config = dict(
    d_expert=64,
    activation='swiglu',
    moe_layers=[2, 3, 4, 5, 6, 7, 8],
    router_score='sigmoid',
    routed_scale=1.0,
    init_std_router=0.0186,
    vocab_size=8192,
    norm_eps=1e-06,
    tie_embeddings=True,
    batch_tokens=65536,
    seq_len=512,
    steps=6502,
    dataset='wikipedia_en',
)
Below are experts of layer 2 (counted from 0) of a mixture-of-experts language model. Rows are named router (the router's row for the expert), down (a neuron's output weights, with its number) and show model dimensions 0-127. Each number is 50 + 15 x the weight over its row's rms, rounded and kept within 0 to 99.
Before each expert's rows: a language model's description of what the expert responds to. This comes from a sample of Wikipedia text that the model never trained on.

# expert 2
It responds to: Function words following a noun or verb mid-sentence, usually before an article: of, to, in, and, by, as.
router:62 52 84 35 65 68 60 39 45 45 43 44 39 41 58 44 70 11 58 51 56 31 66 70 33 86 65 47 41 39 60 27 71 86 43 69 56 56 60 56 31 42 51 56 35 43 25 31 34 27 50 45 55 45 62 39 56 48 59 58 52 31 44 54 38 38 69 43 37 45 57 58 43 41 52 38 51 08 60 66 59 85 59 66 52 24 26 71 50 70 45 50 46 56 53 47 73 92 37 46 68 52 56 73 52 59 83 50 37 54 44 62 51 53 47 30 61 73 76 52 53 57 59 33 62 54 48 55
down4:27 52 47 54 37 54 76 47 33 47 40 39 54 65 47 57 44 53 58 77 47 44 44 51 61 59 22 62 41 50 45 63 16 25 56 52 63 70 44 49 73 92 34 61 54 58 55 40 38 34 44 42 69 41 47 70 44 50 37 51 47 50 22 89 62 66 59 44 46 35 23 34 66 78 31 63 46 68 67 31 41 31 79 61 74 40 58 35 25 64 57 53 56 32 46 58 52 50 52 43 52 34 49 42 27 29 64 32 46 33 55 56 28 85 35 50 49 21 33 50 59 72 34 43 45 66 64 69
down5:48 50 55 53 41 52 40 32 21 68 80 61 36 62 15 64 73 49 48 59 48 71 48 43 30 45 44 39 57 41 52 60 64 51 79 48 55 72 29 79 56 73 65 45 29 38 40 34 37 37 46 71 66 52 26 41 22 49 54 19 70 64 43 60 35 50 56 68 70 67 49 33 25 54 48 38 32 42 29 38 69 45 56 62 36 34 41 68 52 42 43 55 37 45 52 42 03 31 57 54 58 60 57 22 56 36 41 32 52 30 48 76 86 54 41 56 42 34 51 47 46 38 47 16 55 49 54 51
down6:26 79 47 31 69 50 48 55 63 45 49 51 50 57 52 35 44 73 31 23 48 46 43 67 12 62 80 71 37 50 58 60 52 67 35 37 85 59 53 59 63 38 61 61 44 70 41 43 43 22 52 59 57 24 50 16 54 74 49 55 68 52 49 34 52 47 32 43 68 51 23 30 53 49 56 68 48 24 54 41 68 26 57 35 49 43 64 50 67 59 33 47 41 63 48 63 74 54 44 44 36 56 65 54 82 38 50 59 49 52 64 17 44 58 25 77 46 66 41 48 86 40 52 62 24 43 36 44
down7:56 45 41 50 58 60 39 66 35 48 35 40 53 58 49 20 73 74 48 58 47 38 60 52 28 48 56 50 43 41 42 56 25 47 84 55 74 58 65 46 73 59 85 47 53 52 41 48 57 34 49 50 56 51 47 35 53 44 44 75 52 50 55 51 57 53 39 78 31 65 79 17 54 91 46 47 39 65 61 65 29 32 54 64 44 66 62 47 29 51 61 42 33 58 65 30 55 43 36 67 65 32 15 40 67 26 68 55 36 25 56 53 28 94 60 33 71 50 55 53 69 77 62 40 64 53 53 63
down8:45 55 54 83 50 24 63 62 38 56 45 43 64 51 60 45 40 53 27 47 37 50 40 63 15 47 65 69 42 63 76 38 58 40 35 59 56 43 99 52 39 59 54 30 40 58 26 49 55 55 24 72 51 55 55 63 59 51 55 33 58 73 49 60 54 51 44 50 42 58 69 49 69 66 20 79 59 58 71 67 45 57 50 61 55 43 27 53 30 34 61 69 45 42 53 69 47 64 31 84 23 59 33 32 29 29 43 38 71 65 51 64 45 49 63 52 24 52 48 43 19 59 59 47 45 87 41 36
down9:66 32 64 63 35 53 58 76 22 43 41 67 44 37 56 72 41 85 37 41 62 44 62 45 68 55 30 37 53 47 60 51 62 41 45 47 38 32 25 58 37 48 40 30 58 69 62 51 10 48 38 66 59 77 44 66 38 37 48 42 30 41 52 49 52 53 49 68 49 57 48 37 47 80 52 25 25 68 38 56 34 81 73 63 44 78 69 37 61 56 35 64 41 56 32 82 45 38 59 52 51 40 47 75 37 47 56 39 24 17 91 48 61 40 62 42 45 69 32 37 52 59 60 53 53 61 68 59
down10:59 64 51 50 48 45 51 49 31 48 48 72 50 49 55 40 57 67 54 49 42 47 55 56 50 41 41 67 67 42 63 84 63 46 33 34 51 42 56 36 64 31 67 25 51 27 83 64 47 73 23 48 64 28 67 51 79 65 79 62 61 56 85 56 53 50 10 47 47 56 27 29 55 37 86 46 50 18 60 29 50 49 53 30 39 37 46 32 41 43 19 41 66 37 37 43 46 59 61 41 57 52 60 47 54 39 48 39 50 74 29 41 52 64 63 67 26 35 34 30 57 22 24 43 40 49 26 65
down11:73 30 51 39 37 51 49 60 38 17 52 27 75 43 36 43 17 46 49 53 37 63 58 56 80 77 31 31 87 46 56 59 20 63 59 46 69 30 21 33 62 52 59 55 66 27 58 57 62 42 44 50 59 49 30 70 41 44 36 52 28 32 48 46 59 62 83 53 36 43 46 43 51 30 32 35 56 41 34 68 23 55 49 63 32 64 53 52 26 21 62 45 38 56 45 57 59 35 52 51 46 50 37 29 28 38 45 31 28 48 58 52 48 54 65 23 44 57 67 66 33 17 54 34 49 32 59 35
down12:45 81 35 53 47 47 48 75 54 49 72 39 40 77 60 28 61 58 72 46 84 43 75 51 63 17 80 45 58 54 64 38 41 43 59 54 84 54 56 42 42 48 57 85 63 56 51 50 29 53 37 74 63 43 55 33 85 67 51 30 58 63 32 62 68 55 67 70 58 47 68 58 64 49 18 58 51 62 57 68 58 47 40 51 53 61 31 51 53 60 54 46 51 33 71 65 20 37 41 68 53 61 55 70 47 42 29 69 49 63 33 49 58 41 46 57 33 17 51 31 27 33 26 56 62 63 43 64
down13:53 56 88 61 40 41 51 68 63 36 61 71 51 08 50 09 49 11 50 54 40 41 43 37 45 47 40 70 50 39 55 33 63 51 49 54 42 64 36 51 53 64 48 45 30 66 37 56 50 45 56 55 57 46 36 59 45 37 66 35 51 15 54 38 45 37 54 51 61 32 50 46 57 68 43 38 48 52 66 69 34 63 63 59 69 61 64 43 67 67 23 32 52 49 58 46 42 65 48 42 63 20 62 46 15 29 33 99 52 52 70 57 51 62 64 62 52 36 53 38 81 28 31 63 60 31 51 45
down14:35 58 67 68 37 28 79 53 38 49 77 57 64 66 44 51 54 92 46 47 51 66 94 69 47 32 42 40 74 42 82 42 36 47 62 43 55 20 76 23 63 53 72 47 41 52 63 41 28 37 54 59 36 64 84 55 35 45 56 32 49 64 57 63 56 52 51 62 42 67 67 55 38 38 53 53 63 61 57 48 47 67 32 31 43 47 67 37 42 42 68 64 43 55 60 52 35 38 41 89 55 54 33 45 83 42 48 26 53 46 49 56 72 59 45 46 42 53 35 32 71 60 32 71 36 30 40 34
down15:54 61 43 48 52 51 41 40 74 54 36 42 00 69 42 43 39 58 31 56 58 82 26 57 48 41 56 61 58 63 57 58 76 57 54 26 53 35 17 50 36 70 40 81 69 48 41 42 57 63 34 38 58 49 44 41 58 71 40 74 77 64 44 54 52 56 71 38 52 53 17 42 17 44 53 43 51 49 44 29 83 58 75 39 40 45 54 80 67 36 44 39 60 71 45 20 45 45 51 55 50 67 65 63 39 56 65 45 80 48 48 44 57 35 39 23 46 37 48 39 63 64 44 62 66 58 65 41
down16:52 64 45 46 49 18 76 54 47 59 59 70 49 53 41 68 75 26 45 56 80 48 74 67 41 48 46 57 51 34 32 56 36 49 42 51 23 73 41 78 33 59 51 57 71 41 52 42 24 21 47 61 54 43 56 59 66 54 40 60 75 44 63 40 44 19 28 74 52 45 74 43 44 25 57 71 47 68 52 64 64 62 54 50 42 54 38 40 21 56 54 26 35 77 40 57 53 61 45 48 42 60 47 45 51 57 47 20 48 76 41 42 22 60 37 77 39 68 26 18 25 40 66 57 72 61 56 66
down17:26 69 31 51 63 62 21 37 80 87 51 58 51 17 43 45 25 39 47 18 34 59 43 37 56 82 57 68 65 47 63 69 50 40 45 52 35 45 26 69 74 53 42 36 55 55 65 40 45 51 55 62 68 67 44 76 50 44 37 72 26 48 61 22 63 49 64 65 42 52 46 56 57 63 85 60 53 56 50 26 59 08 35 56 60 63 66 28 47 40 41 49 54 40 44 50 53 42 58 59 62 68 65 31 70 58 49 73 53 28 27 58 63 39 28 49 65 57 55 23 45 42 62 64 50 47 54 46
down18:32 30 58 43 55 46 44 66 56 87 34 41 68 75 68 48 38 39 67 13 31 42 24 76 55 47 68 47 66 53 52 56 32 61 35 22 40 63 46 80 45 25 61 50 50 54 63 36 38 78 42 65 56 46 55 71 59 45 54 77 48 63 53 40 42 45 42 22 37 65 37 38 46 28 38 75 38 54 45 49 39 36 62 42 38 35 00 56 45 43 35 49 57 51 13 53 61 49 55 52 31 47 49 51 37 54 60 61 25 75 39 24 43 65 49 61 41 39 62 63 48 56 61 37 48 33 50 54
down19:57 35 59 63 28 33 74 59 38 65 49 24 43 55 58 44 28 54 64 58 61 30 89 75 47 27 55 47 68 61 36 63 52 54 42 66 56 59 66 38 44 37 57 22 53 54 53 83 68 30 16 25 40 57 51 23 41 45 55 00 47 55 47 28 73 50 71 42 38 40 50 62 77 57 54 68 38 44 51 57 48 47 65 47 18 33 50 51 42 40 34 55 72 65 49 58 34 57 74 56 52 60 81 40 42 58 56 54 47 56 81 53 62 33 45 50 52 77 56 54 62 61 35 69 56 42 49 56
down20:55 35 48 69 41 45 71 43 39 72 41 45 56 75 54 43 68 38 39 47 62 16 52 36 41 50 72 72 57 47 30 43 46 30 67 32 41 64 51 32 65 50 36 49 38 54 80 31 35 15 77 49 39 52 56 64 61 63 48 34 56 39 14 75 61 72 53 49 83 24 29 50 35 51 35 42 55 53 42 61 46 00 74 31 47 54 47 56 37 42 59 61 39 29 32 41 37 47 67 66 51 71 32 44 46 43 52 33 50 57 49 63 62 70 40 59 33 48 44 32 62 52 71 44 39 82 47 41
down21:64 33 32 55 58 21 55 54 35 43 43 58 57 31 65 51 66 39 56 53 38 29 57 69 61 52 65 32 33 68 73 34 71 63 51 55 28 52 59 59 19 61 94 70 44 30 63 15 29 62 63 61 69 38 48 71 34 41 60 39 42 55 44 54 27 55 46 63 56 58 48 32 58 56 43 46 53 76 23 52 43 73 47 56 48 77 73 61 42 62 27 37 34 59 60 44 54 35 32 49 46 37 44 40 75 39 22 59 38 56 73 56 60 69 70 58 53 73 14 54 59 63 49 58 68 50 53 77
down22:68 49 77 31 43 63 34 22 41 54 52 61 26 65 41 51 41 30 65 58 45 42 54 43 76 42 33 81 91 49 51 58 61 62 56 72 66 57 47 69 27 54 52 58 73 64 47 79 43 33 44 41 71 42 51 60 72 44 37 61 72 57 58 50 29 66 46 46 34 47 39 63 55 60 37 35 68 56 44 23 50 58 31 42 70 43 54 86 37 44 41 64 76 61 56 71 50 46 54 52 60 39 49 33 48 47 53 59 44 54 29 56 08 81 14 27 64 20 54 46 41 48 35 56 55 50 51 39
down23:58 55 30 59 46 37 33 40 42 48 55 56 32 51 34 63 27 41 74 52 69 47 60 42 45 57 43 40 65 48 31 68 34 53 48 51 30 67 46 65 35 72 55 54 40 56 58 57 58 42 65 58 46 49 52 61 55 47 46 62 49 52 32 45 45 28 41 78 74 56 47 44 37 32 65 56 68 38 49 36 73 29 37 61 84 68 47 54 25 30 64 74 22 23 34 66 46 26 75 63 47 50 77 47 44 55 71 54 28 49 50 52 46 58 55 87 19 09 67 30 65 20 63 40 66 24 65 59
down24:57 55 52 40 45 48 25 38 55 75 55 49 32 60 38 27 69 40 24 39 42 35 17 43 34 40 58 46 34 29 64 62 63 40 38 31 33 53 38 64 38 04 47 82 46 51 45 49 42 49 33 68 47 55 52 50 36 58 44 64 31 26 73 29 58 31 42 33 54 65 42 80 67 32 61 34 54 48 33 40 72 47 68 70 31 55 41 65 40 36 38 51 43 53 46 58 49 55 60 27 80 51 32 62 66 30 64 52 41 44 26 33 39 50 64 44 53 48 72 59 04 21 64 55 51 45 39 45
down25:36 49 53 63 42 71 40 75 50 43 88 37 75 63 47 63 55 65 28 74 61 65 55 55 49 39 62 14 73 43 68 52 45 41 66 57 57 21 42 64 52 39 45 67 62 51 87 57 57 17 37 46 47 48 39 45 42 48 42 61 80 44 21 67 45 56 64 60 58 13 46 33 68 62 29 66 37 77 30 67 40 47 53 59 69 52 54 36 71 49 53 48 50 35 57 60 31 56 74 85 55 43 50 50 38 28 38 45 45 36 37 31 43 46 56 37 31 33 35 37 66 61 47 66 59 74 64 50
down26:41 83 70 55 26 68 45 45 53 33 34 38 68 47 63 65 62 64 72 62 43 71 62 35 37 62 38 42 41 58 54 80 34 38 76 51 32 32 49 41 50 41 50 48 47 41 41 43 46 64 40 56 61 32 66 41 48 49 38 28 46 81 46 49 42 09 33 52 39 64 45 42 38 59 61 57 66 63 25 33 51 89 34 41 46 52 31 53 61 34 36 22 74 41 36 63 64 54 43 47 74 32 43 36 53 27 48 51 23 52 55 61 78 50 57 54 63 44 53 44 15 71 37 65 48 45 88 66
down27:64 33 53 51 45 56 30 09 54 76 43 34 74 51 37 38 63 62 58 45 16 64 34 48 57 50 58 46 70 46 76 45 50 59 44 52 32 45 46 92 55 35 66 56 83 41 60 57 66 62 37 41 42 32 59 45 69 67 51 58 51 32 48 56 50 61 50 44 46 55 58 49 42 62 59 63 43 51 66 29 23 49 52 60 38 49 45 14 40 22 47 31 51 28 32 67 34 40 60 33 35 45 35 34 54 61 30 38 41 76 36 33 50 44 54 54 19 77 80 64 70 49 81 65 63 34 67 52
down28:61 43 29 61 65 31 52 39 29 74 38 41 49 38 38 34 65 78 69 69 43 43 52 51 62 63 67 39 36 64 53 58 64 53 28 48 38 53 24 48 17 45 41 60 51 52 36 40 51 51 33 43 28 44 54 59 48 68 61 82 32 57 27 55 71 29 25 72 58 54 18 54 71 45 78 49 45 27 51 68 59 49 37 47 70 34 62 67 56 47 73 48 55 40 47 33 50 48 55 32 66 62 52 53 42 46 58 63 51 44 47 61 68 42 70 53 51 55 62 66 00 10 80 66 43 37 39 38
down29:45 45 56 59 27 39 60 66 53 57 53 64 46 71 47 52 57 57 50 73 89 50 66 35 64 33 48 39 47 27 56 55 10 59 39 17 51 38 37 53 55 43 42 55 64 69 24 27 48 63 52 41 50 27 29 47 41 51 50 35 41 66 52 66 38 05 34 50 30 25 34 66 42 50 68 51 34 42 38 61 27 51 67 24 46 51 39 81 36 63 40 48 48 33 51 74 62 59 51 63 28 26 62 57 16 48 74 29 69 60 60 46 56 33 43 38 77 41 40 47 48 44 50 46 42 66 68 64
down30:50 60 61 45 66 33 84 63 54 70 62 43 54 50 57 48 52 77 31 65 35 46 55 32 53 50 45 48 52 49 37 82 48 43 50 31 66 35 50 44 53 56 38 19 43 35 50 06 48 73 74 38 54 75 40 23 39 55 33 64 40 35 60 59 60 84 37 25 54 37 63 30 41 53 62 72 62 53 35 53 58 60 70 38 62 35 42 56 49 58 81 25 40 74 81 46 52 62 58 48 38 71 39 34 24 52 71 36 47 40 57 45 43 48 53 85 57 55 58 88 46 48 57 32 46 41 37 39
down31:35 61 59 35 59 53 47 70 40 24 51 39 57 41 56 26 55 50 63 67 56 40 21 44 50 29 49 33 49 68 60 42 80 44 55 66 73 16 61 52 41 23 70 49 23 46 51 13 28 62 28 37 41 32 50 33 66 56 50 38 33 43 58 61 47 39 44 49 30 51 62 62 48 66 66 51 44 44 48 64 64 72 70 69 34 32 46 72 23 77 37 38 42 54 40 75 46 53 28 38 50 58 11 60 36 19 49 67 34 48 65 31 35 32 52 60 68 34 51 57 55 48 45 45 72 61 36 74
down32:43 60 41 35 45 62 50 64 76 65 37 94 36 60 42 44 21 51 33 82 56 37 66 57 49 45 57 59 78 54 58 50 53 45 49 34 60 43 53 50 56 65 47 38 57 62 47 67 49 73 70 55 45 52 16 74 44 67 46 74 19 41 59 77 34 36 54 12 62 61 56 30 55 49 19 48 57 33 49 40 80 60 82 62 44 50 80 52 62 37 49 55 63 58 45 51 17 69 62 48 52 59 39 69 50 33 46 48 48 46 55 71 34 58 42 45 50 41 70 22 59 38 49 53 65 40 69 80
down33:55 20 43 49 50 43 65 25 21 41 35 50 48 48 38 64 45 54 60 37 21 28 68 32 57 48 47 62 59 66 34 52 51 61 69 61 36 75 48 57 68 51 32 57 28 26 43 57 38 40 57 62 15 64 25 40 62 47 62 29 44 33 40 50 69 57 58 88 69 52 36 29 49 59 67 23 52 53 42 51 46 29 31 40 35 63 56 52 56 69 01 44 32 51 55 31 46 45 37 37 53 41 43 28 75 54 45 57 56 13 67 80 45 39 41 67 40 40 58 37 40 44 56 55 54 73 39 61
down34:60 59 69 60 42 56 47 66 62 42 55 39 49 69 34 71 50 64 61 62 75 66 14 69 34 65 48 42 55 48 49 56 45 47 68 21 64 56 42 37 36 62 63 61 82 62 20 51 71 59 41 45 44 56 55 47 24 66 51 63 52 56 83 38 39 51 28 42 23 05 43 61 44 57 43 64 37 48 45 69 30 64 41 46 62 56 43 95 57 64 43 57 57 40 88 59 50 63 33 61 54 66 21 37 51 41 42 40 69 55 69 45 40 52 38 64 61 54 32 46 49 68 66 25 73 54 64 63
down35:59 42 68 43 12 36 49 60 28 44 57 59 59 45 50 56 79 61 45 53 65 41 28 37 21 51 42 47 43 44 55 58 75 74 73 71 50 29 44 55 51 57 44 55 28 49 41 33 67 39 11 66 75 65 66 37 65 49 53 32 80 44 73 58 27 36 62 79 72 37 46 44 89 50 60 44 36 56 76 50 14 59 31 45 31 60 45 31 63 56 52 60 29 64 53 48 42 50 48 54 64 45 45 51 62 42 26 61 48 27 59 73 60 47 69 47 43 20 53 39 59 63 59 56 34 68 43 41
down36:40 49 57 41 39 29 66 53 56 32 60 42 67 53 70 80 39 79 55 47 47 47 67 62 49 42 30 15 48 65 58 38 47 39 39 47 54 67 61 58 57 58 49 55 34 69 53 70 55 54 43 32 86 49 68 20 59 31 34 61 79 45 53 34 59 46 40 28 12 45 74 58 43 55 43 84 37 45 66 40 63 72 56 59 47 55 45 56 21 43 24 70 29 57 70 18 46 47 30 49 51 32 66 34 54 40 50 37 66 45 49 63 51 49 57 37 53 44 45 42 34 87 23 43 35 30 70 49
down37:50 58 53 50 54 69 47 75 63 62 36 73 40 38 59 52 64 46 80 53 48 54 80 59 46 63 56 47 55 52 87 34 25 69 31 51 52 36 63 43 47 48 65 52 47 61 64 62 41 52 34 65 48 43 75 42 47 32 71 71 57 36 75 42 61 53 56 39 67 64 42 42 63 30 45 57 73 32 54 36 38 48 42 62 80 50 22 04 37 58 50 66 72 47 76 61 51 48 41 42 47 56 33 67 66 65 67 35 50 56 62 45 27 30 43 82 74 35 41 57 43 68 58 52 36 74 32 91
down38:45 32 74 45 87 51 34 60 58 39 52 46 44 82 67 45 65 20 41 68 44 37 48 43 46 49 68 17 14 33 59 88 70 54 35 55 64 46 31 29 47 34 45 52 46 48 21 24 81 59 55 62 40 49 49 68 28 66 48 47 62 64 45 55 42 48 39 61 55 48 34 44 54 08 68 66 33 48 45 79 54 38 69 57 63 36 45 24 56 43 55 43 56 50 52 36 37 65 43 41 42 59 42 74 46 18 60 52 51 21 62 30 60 51 44 53 53 68 66 64 34 53 39 41 56 59 27 56
down39:68 49 76 46 57 64 49 52 57 56 28 50 19 64 66 40 57 82 62 42 44 24 61 28 24 58 41 69 76 56 74 54 50 69 23 69 46 32 52 47 43 20 22 63 46 18 64 67 55 56 52 53 52 52 29 59 51 29 41 50 55 66 53 25 38 71 44 46 40 86 64 43 53 63 59 66 57 59 56 42 55 50 63 67 37 42 07 35 34 36 42 70 65 44 50 46 79 49 57 46 54 35 39 38 50 45 50 53 64 79 55 62 54 45 47 36 37 50 49 62 30 71 47 43 42 33 14 32
down40:41 27 41 81 39 52 45 44 83 53 66 66 60 52 42 44 43 79 68 82 59 44 42 50 55 19 57 34 59 27 54 38 44 46 43 37 72 15 51 37 56 62 38 57 50 53 47 27 61 61 41 49 57 41 56 81 56 50 42 52 42 58 44 58 53 54 63 66 36 61 43 49 50 53 19 29 43 81 40 79 38 42 88 45 64 57 50 80 46 34 75 57 53 52 55 51 30 41 42 47 48 37 50 76 33 54 74 35 36 27 23 41 55 46 46 58 49 51 21 59 64 33 23 58 17 38 37 57
down41:56 24 35 51 61 27 69 66 29 55 41 44 46 47 44 50 63 32 70 41 64 61 32 30 59 63 38 68 33 65 54 22 40 38 56 52 17 27 68 46 15 56 64 76 28 25 28 45 67 60 53 71 39 48 47 50 21 48 64 43 52 29 46 65 48 71 41 60 28 43 65 76 68 83 60 63 32 27 35 49 49 55 21 24 27 60 48 24 51 35 40 62 34 41 27 25 56 33 52 41 45 38 48 48 64 66 50 53 50 70 76 58 52 59 53 50 65 60 45 57 44 54 45 54 36 30 38 43
down42:17 37 47 56 24 46 59 38 23 55 49 28 63 44 56 36 42 58 56 56 55 61 54 53 68 61 36 47 44 54 33 43 46 35 46 24 75 69 62 49 72 56 56 57 25 42 48 07 46 39 72 30 67 50 33 43 58 61 43 30 49 66 41 66 47 43 71 23 35 55 05 24 48 25 32 39 50 57 19 40 02 35 67 29 54 52 44 48 35 41 48 35 45 55 48 54 37 35 37 41 42 57 61 45 48 52 33 43 46 45 47 67 53 54 47 81 42 33 64 54 76 21 57 56 53 57 56 34
down43:46 33 48 18 75 24 30 23 43 71 40 61 31 55 65 56 77 40 40 33 47 40 53 48 67 61 58 46 34 38 60 41 48 55 47 59 46 54 39 40 73 40 48 39 55 55 67 33 81 59 74 40 43 26 42 42 78 24 33 55 77 55 74 56 34 66 43 50 58 75 43 56 48 53 59 61 57 44 44 22 67 46 48 51 57 60 37 61 62 61 29 70 21 70 66 54 54 30 34 38 71 69 51 42 69 83 35 75 64 36 53 40 61 50 46 56 45 62 42 55 64 84 58 38 83 32 56 35
down44:54 54 48 50 68 35 68 30 58 44 56 45 42 76 58 57 39 45 24 57 25 43 40 85 69 68 60 30 58 52 44 65 64 84 43 55 70 55 52 59 43 22 51 54 41 65 61 47 71 78 62 41 47 57 39 66 43 46 41 80 50 14 52 48 29 64 44 26 54 50 34 36 48 32 67 50 43 52 35 44 31 25 55 42 35 20 41 65 42 47 55 42 77 64 43 45 52 58 55 24 38 45 43 77 49 63 71 50 16 50 46 57 15 67 29 48 48 32 45 82 44 41 57 46 51 18 57 41
down45:47 44 27 63 32 70 56 52 54 62 21 18 68 65 64 58 53 36 43 61 42 52 72 37 50 39 61 50 65 64 47 50 44 67 64 51 45 51 53 43 68 64 32 47 49 49 92 53 47 57 40 52 77 57 48 41 48 93 50 40 40 62 47 45 42 49 25 41 56 52 54 49 55 49 33 57 12 61 30 39 49 52 17 23 47 36 58 85 39 55 76 46 34 43 64 48 46 24 49 45 53 52 64 46 51 33 58 35 33 59 73 36 28 44 56 61 42 39 61 50 18 14 20 56 24 66 43 29
down46:41 44 46 39 57 85 47 61 44 67 65 33 59 66 30 44 43 76 41 48 50 59 41 75 65 42 51 35 59 23 41 57 61 61 36 63 69 52 66 55 68 50 73 44 71 44 79 32 52 46 64 46 16 42 47 30 62 75 46 76 61 41 34 40 34 85 23 43 22 52 58 61 39 44 65 41 45 23 66 57 28 57 47 53 54 48 53 64 45 71 69 27 31 55 51 35 53 43 65 55 16 77 58 62 51 59 54 60 52 34 38 61 35 56 25 80 38 31 43 35 71 44 33 59 22 61 59 50
down47:48 40 40 49 31 46 59 66 36 58 53 66 66 38 46 49 65 46 50 55 53 27 65 44 41 37 59 45 25 47 58 46 77 50 50 69 23 54 39 36 55 45 67 55 51 55 26 74 40 38 25 54 54 27 31 54 56 38 46 60 42 67 10 67 70 41 69 45 36 11 67 44 50 57 53 27 59 47 66 51 31 14 24 41 45 37 70 45 49 20 41 42 23 32 72 52 59 47 57 52 63 38 61 69 39 87 53 69 58 58 63 64 44 56 52 70 68 22 73 32 38 68 53 39 35 58 34 30
down48:58 72 50 25 33 53 37 89 36 35 23 45 68 39 61 70 43 48 40 54 53 46 45 80 62 46 56 41 49 49 23 71 21 31 34 63 59 56 44 58 44 42 37 31 66 49 39 31 36 27 37 43 28 58 68 58 74 45 57 43 47 34 30 33 51 47 38 51 18 51 69 30 46 45 51 68 62 50 46 43 36 54 43 35 51 19 48 57 27 35 28 30 36 44 48 38 54 63 57 43 31 22 30 51 58 22 23 50 55 46 49 29 50 63 22 52 53 26 56 34 38 63 39 78 79 43 31 51
down49:49 68 47 41 49 52 43 55 45 38 37 46 45 24 55 48 57 61 31 71 61 41 54 65 43 52 45 34 15 41 47 51 97 42 40 36 56 68 55 49 41 33 46 54 35 73 41 22 75 54 59 68 55 55 64 64 44 46 54 78 60 56 47 58 48 28 40 51 20 44 46 14 53 67 90 42 69 44 40 35 16 49 58 60 70 64 42 78 55 66 33 51 42 46 48 36 62 88 57 54 64 52 50 58 73 26 82 39 49 82 53 63 34 37 66 41 23 56 53 46 55 50 60 35 51 58 43 61
down50:38 27 46 51 58 51 43 56 35 22 68 43 55 39 49 39 23 29 37 52 65 50 45 55 29 62 56 35 34 56 24 63 51 55 59 40 57 48 67 62 56 76 50 57 50 60 75 33 64 49 42 81 28 52 55 55 17 35 74 55 14 37 37 58 70 39 65 46 66 74 61 55 41 38 60 17 75 43 53 42 63 59 28 47 35 34 53 57 55 68 56 52 66 51 35 78 29 37 34 41 47 53 66 64 54 37 42 46 35 30 38 61 45 68 71 83 40 75 61 54 74 38 25 83 41 45 38 57
down51:30 41 47 42 66 47 29 45 45 38 07 31 49 74 37 75 46 43 20 50 39 64 60 38 55 58 41 38 53 60 38 29 41 39 64 41 53 49 34 70 47 15 60 38 48 71 75 74 58 41 43 53 54 48 30 39 44 60 67 53 38 42 53 36 68 30 42 50 19 21 60 63 28 80 37 60 56 33 62 37 43 19 39 37 30 52 54 48 57 64 33 62 35 22 75 37 70 49 45 36 46 52 55 38 77 66 68 51 42 51 56 44 52 23 58 61 32 37 68 45 50 31 27 45 61 61 25 64
down52:39 67 60 85 59 41 59 63 35 36 56 26 45 36 52 43 35 60 55 23 40 68 56 51 42 57 68 28 63 51 66 43 33 47 47 67 55 68 36 57 48 68 43 26 35 40 46 47 49 59 64 71 31 37 42 46 51 52 64 37 27 39 35 82 28 64 59 46 59 47 31 44 68 30 74 55 12 48 43 66 61 39 69 61 49 07 36 48 37 78 70 24 42 44 49 49 43 50 66 47 44 41 88 64 58 33 54 17 27 51 59 31 35 49 54 34 60 61 47 43 63 69 52 68 48 42 49 20
down53:33 63 62 45 58 39 41 41 70 48 55 19 58 80 46 69 44 55 41 41 59 32 23 47 59 34 36 51 21 40 46 57 67 57 57 64 34 60 49 57 47 21 22 55 71 34 58 67 56 38 30 62 57 39 22 66 43 54 35 35 69 29 67 49 48 54 33 41 53 52 83 75 53 74 50 69 54 72 80 57 89 48 57 71 52 40 70 44 45 49 29 35 40 49 37 43 78 71 72 36 65 55 40 65 43 62 45 58 61 52 60 67 53 82 42 51 39 47 42 75 54 82 54 40 62 51 60 28
down54:39 59 15 52 51 48 62 70 30 39 23 65 41 50 13 43 55 74 25 51 33 67 64 42 55 42 45 21 24 68 55 50 35 44 54 67 54 37 39 54 50 69 46 32 34 33 57 29 42 31 46 55 50 45 42 55 38 21 27 67 43 49 33 53 53 45 37 68 54 36 53 47 54 39 19 51 31 34 64 53 32 47 65 32 50 20 49 15 32 66 89 47 44 50 54 50 28 52 66 44 33 66 52 64 48 43 64 46 44 40 43 31 38 48 79 64 56 51 34 31 71 31 58 21 30 67 57 49
down55:45 54 33 45 58 62 22 70 30 34 36 41 64 78 55 43 56 61 61 44 38 37 48 76 43 45 34 62 27 26 55 57 51 34 41 62 71 60 61 65 46 58 51 58 57 29 35 42 58 69 39 63 65 32 86 49 53 44 32 36 38 66 39 69 58 38 32 34 74 34 40 59 37 57 84 48 31 68 77 62 62 26 59 33 59 38 42 49 71 63 64 65 44 42 43 64 56 40 44 51 60 52 59 60 77 38 65 52 87 14 30 36 40 41 76 36 47 49 51 70 37 64 59 52 30 71 22 61
down56:64 34 39 36 52 18 51 57 49 61 65 48 75 64 40 91 50 71 45 52 48 44 37 58 63 44 29 21 59 46 76 74 48 31 28 59 36 47 48 72 37 70 38 56 52 54 30 40 41 39 51 38 53 56 45 73 49 47 36 45 23 46 42 39 16 31 61 40 58 28 51 43 48 39 35 21 50 76 42 50 74 63 77 42 47 70 65 72 25 36 46 56 36 56 42 39 41 56 44 36 54 36 43 50 42 37 44 27 42 60 65 71 31 70 60 45 68 53 38 53 40 24 77 47 58 06 45 40
down57:43 37 44 23 36 44 28 75 69 52 56 44 60 97 70 49 40 20 83 55 35 18 39 52 82 56 58 30 63 68 46 24 56 38 51 49 64 42 49 15 33 66 26 70 36 56 53 54 41 61 43 48 64 71 53 48 60 44 63 58 70 77 56 55 62 59 63 54 23 52 50 61 30 46 47 70 23 38 56 49 55 64 47 46 56 49 43 27 72 56 43 51 56 44 49 51 53 61 70 58 63 44 48 22 24 51 72 48 65 52 29 68 69 46 40 51 42 50 76 62 74 67 43 41 37 64 62 67
down58:69 43 18 60 29 40 35 48 35 67 44 29 56 18 40 54 51 87 50 32 42 67 40 37 69 62 58 44 61 47 49 47 51 57 67 43 47 60 68 37 48 44 43 28 52 38 60 75 68 13 49 52 49 33 77 42 28 36 49 64 37 29 59 34 81 45 29 41 48 46 49 61 33 91 41 59 70 48 59 41 55 39 60 68 46 25 41 50 83 36 27 22 48 59 69 55 54 50 65 11 36 51 51 47 74 57 48 36 50 64 50 51 58 53 29 43 47 49 61 55 45 47 34 39 23 62 44 29